config = dict(
    n_layer=9,
    d_model=320,
    n_experts=16,
    experts_per_token=1,
    d_expert=352,
    d_shared_expert=0,
    activation='swiglu',
    moe_layers=[2, 3, 4, 5, 6, 7, 8],
    router_score='sigmoid',
    normalize_top_k=False,
    routed_scale=1.0,
    balance_loss=0.0186,
    balance_bias=False,
    scale_expert_input=True,
    init_std_router=0.0148,
    lr_router=0.000571,
    vocab_size=8192,
    norm='rmsnorm',
    norm_eps=1e-06,
    tie_embeddings=False,
    optimizer='soap_variant',
    lr=0.00241,
    beta1=0.95,
    beta2=0.98,
    batch_tokens=[16384, 32768, 65536],
    seq_len=512,
    train_tokens=269400000,
    steps=7195,
    dataset='wikipedia_en',
)
Below are experts of layer 2 (counted from 0) of a mixture-of-experts language model. Rows are named router (the router's row for the expert), gate (a neuron's input weights, with its number), up (a neuron's input weights, with its number), down (a neuron's output weights, with its number) and show model dimensions 0-159. Each number is 128 + 24 x the weight over its row's rms, rounded and kept within 0 to 255. Numbers have three digits each.
Before each expert's rows: a language model's description of what the expert responds to; "mostly gets" lists some tokens that are sent to it at least half of the time. This comes from a sample of Wikipedia text that the model never trained on.

# expert 15
It responds to: Capitals and name pieces. Capital letters and early pieces of names or abbreviations, often after an opening parenthesis or in tables, such as G-lo-bal, S-usa-n, O-wn.
mostly gets: " SR", "OR", "EN", " Bronze", "loan", "left"
router:103115128141138156136151115126147140131069145094152124155130161103133079133101125088100118126157150141150125094134123157130127106109138167116078159123158157118081122126138152146111150163110125123153162174114074151148106116135157131150127184148187161106126092140094127145141137097137131093149091144104118117148131121165122140104083123090154111129129105161100108136127148082136126143129154171114092100151129131109110150108153086107106138091135091114161104199090123156135154148177120
gate0:123140143088137125152100114142135106062133185139167126149137154133127112132137110121116112139082137124134113126116107119149110133108137137124126152128115148136163099176125150141127127144115132132163115142112091184154109153115148131141123120117116127138142126142099132145118153130131152122124128115160106109130075146118131157141137150095108122126167144090076130124112146112147159137190134095128155092132129173138084069144106107134184152138124062121142142144144175142110117096136107
up0:135123091121087136093147123087125133136128077133099191113137172116127164133109154126122116130160105119144135125142158117096118181163091162140150124116148093145142157046123099155126115125166139109145123137168162093101154118123131129134149103110147130136121113150118112147122111106119116116126129138076157137132124102151165102105124113154101176106102126160153119131131144124098108164094114189165123139148138130130121131150161155109093112145138137127114148124091066168128095145134120
down0:106143170110107128131095157105114167126151158098122121096102124149134118098127159122135127095154091151137121122169186120110117113119103125110131125070150117136124087169081095119082150121176128112119151126128122149154119144131179146182112139140109090151144114153134145127121101110126150099139137165112162134160156155131123119174137105126123152152136102107080114125079111141129119131138110103146148171122140111177088160136126168125128105132182112132115157168114133124105089172134152

# expert 11
It responds to: Sentence-final punctuation. Periods ending sentences, list numbers and initials, plus commas, question marks, equals signs in headings, and percent or dollar signs.
mostly gets: ".", " =", " .", "?", "!", " However"
router:126150124141152136150147129062166123130115126109107125184136133135113140149122116100101144150143110104142106115159145137155123097130144179093085094080134162113112097154098135122120147171138059148135152146121136137166137120134141143114135158150142162094130110142166144141130130121132114065148118145161138119153101115136113178105126101114137110100143121155136122136080142092120121119140127151096099139117092147111129116118124123129129144108125095080158116157115148167122141122154145
gate2:027171122131124121160131165101103091108082111133113142141157107119132161143134153116119136143143156156129143096133129148134130114159101132184151155120121154116100142137118132086090144143132122124122112150116160139153106165157142130153123138117139138137135138130143122131137098118154149106127166125140157120124120163077105121171118138131160188157117126166114141119144161113156102103112137089151106048139070163145143141107136129127124119157110113159091156089133173100140124148106173
up2:128163121113109123165151127119101128127070129135121131121135117127138148118081137132094146108129138139158128132152136092145128138108130112163121144107138114144126156116057119159107109102161133121093137197147164116141140120208120098108109152150148109164139130128133123077177086153125106138081147117092139094121146133140154121131081134172134121127111126113120139119124158139130111140152203127152124159102111113127116166108166137154124142160132128123130139170113157137116134144103090
down2:109126102085138169149130096122142119126161188113093105127123132118152134085152127191106150120125131163109110128118128142136127106124144146153139114113106145160159111121115086100112119142187158148155079128130094170133088137111130126104116138137090124119109168115158109120155091118135121167129141142153132145133133116147146118101131122114121141152138155159103138136123136160115139173106105108140144111129109197118101133157197120121118120144117158137136137107133120134139084154145143

# expert 3
It responds to: Coordinates and syllable pieces. Degree signs and digits in geographic coordinates, times and dates, plus syllable pieces inside foreign or compound words, such as Cor-si-can, arch-di-ocese, Ad-ventures.
mostly gets: "si", "″", "°", "udi", "ta", "di"
router:124155154103142146134130106114165147121071139106112128158160136117091116160150102113108122148155108128109157089153147126152204094134131111111136123104119135083098098156147145139144100173157092110119142158100143123147111158120148102140161098103143153133111115167169132124118125115160119115140102123131089145129112106168119167120127135104155120107114103153104144152097139120165127143156160155091116132175113141088171141146140127119093146101129090118119131124125145137085157112155145
gate4:153199111092128132141124165123157139149130154116108105138138057137126167120123138120127102119149148162124118124122139113131172123160105078150179097126118143098106135125142136133093157161123136140133122098134137131132122149097124154117137121144185164134135109141134146112108099100168164144115118137098190141134108089110132171089120105130137170131120124113138146129127107152139113144107123099169157102119158152171150090164090160141126139133084137126139127161133138125117143129182155
up4:105065162164148129144121090116109128114111133142154174122127157117128105147133104108113157151130113058135119113117100141124102102106184123128079118122092122133112120131126071112156110132136095125168124133119125109102117130150111103145130099114085105109147148112169131101125096152110163084139123153127057157138154129101120127189169165169152071117129153122134094157134145106107108154110107183081086144140116114115109152107130128087105091117145132126143121130116142133107141122121103
down4:106135128118115138110128101102150160113102144117073140167118117136157134146171088139151066118138140100130119141122164134141116104123144110117141136114114136164129127107174121115115133156087172091103127194125129130120115149120097146193143097122164098129119164144163110127132144142117154142101111088109091133096141126137134151170111138131113152085097108122109111146125131112139145134142124119078175157138105144094189106118157107129120123112108134120074115105151143135098121107113095

# expert 2
It responds to: Infobox field colons. Colons ending labels in infobox and list fields like Enrollment:, Formats:, Highest ranking:, plus some mid-word name pieces and numbers.
mostly gets: ":", " •", " Clade", " :", " ago", "′"
router:147117150131123161145170157101155104121122175110111103165090173100142137115180148108147148148144104126105127141115135138163151100130144161112119131113130152096138098154121136074123175152166072102138166131106139149187118097110133124148146148127159196136138087099099136176086114102130158085126085124145102111170099111140120145098121107098148105106142097172115144126113152099124119162114131119093124134139072160115146097090112140097123161114131123104137103133130144151117134143170146
gate2:153131182060158128138109167112111165115130147145117090153120154145141113119139140109146139127107159145144135154105160129126085142168096114092152133178073140134141126109155137086150089129152093144155178139149132154190150129101164125115100115129145084194120104183136137133133129156111140094112113061137094159146136149144100160139123115116105111145117124150116151119155165150158112116127181126092128068129132151084125192131110155140121097172133129155133104135174103116141161131171118
up2:122139157168135148142171133095116131143137121150132120149161092113083124130161141092155133149155174133105102111102137109131134111144153158126125082134158115114139118154171157100107107164070156117086131110133191122156116157142144174142098121132106132135145120129151137137128127129134155155090154116097116129129090133112111101105164158147133109113123130125105161116118129108106082110179148142107100136191134078123119134143106092134138111161170092166151132109140154132129141150080129
down2:093129122130165145120082117136113135102156128070152095137142112173138056119147132139139159122143141085119110147104126112079116116080158180139166139115111090113134116102134122123107101119124111135044113096144149110127147146104122108105127132117129129109144123119117144125176140159153122112118141126125130121097158109106159135152118147128060148146132135100086152141126144096113077119101127099105129140143114104121150137114130131121102172111155108150090147143142150094103178119168131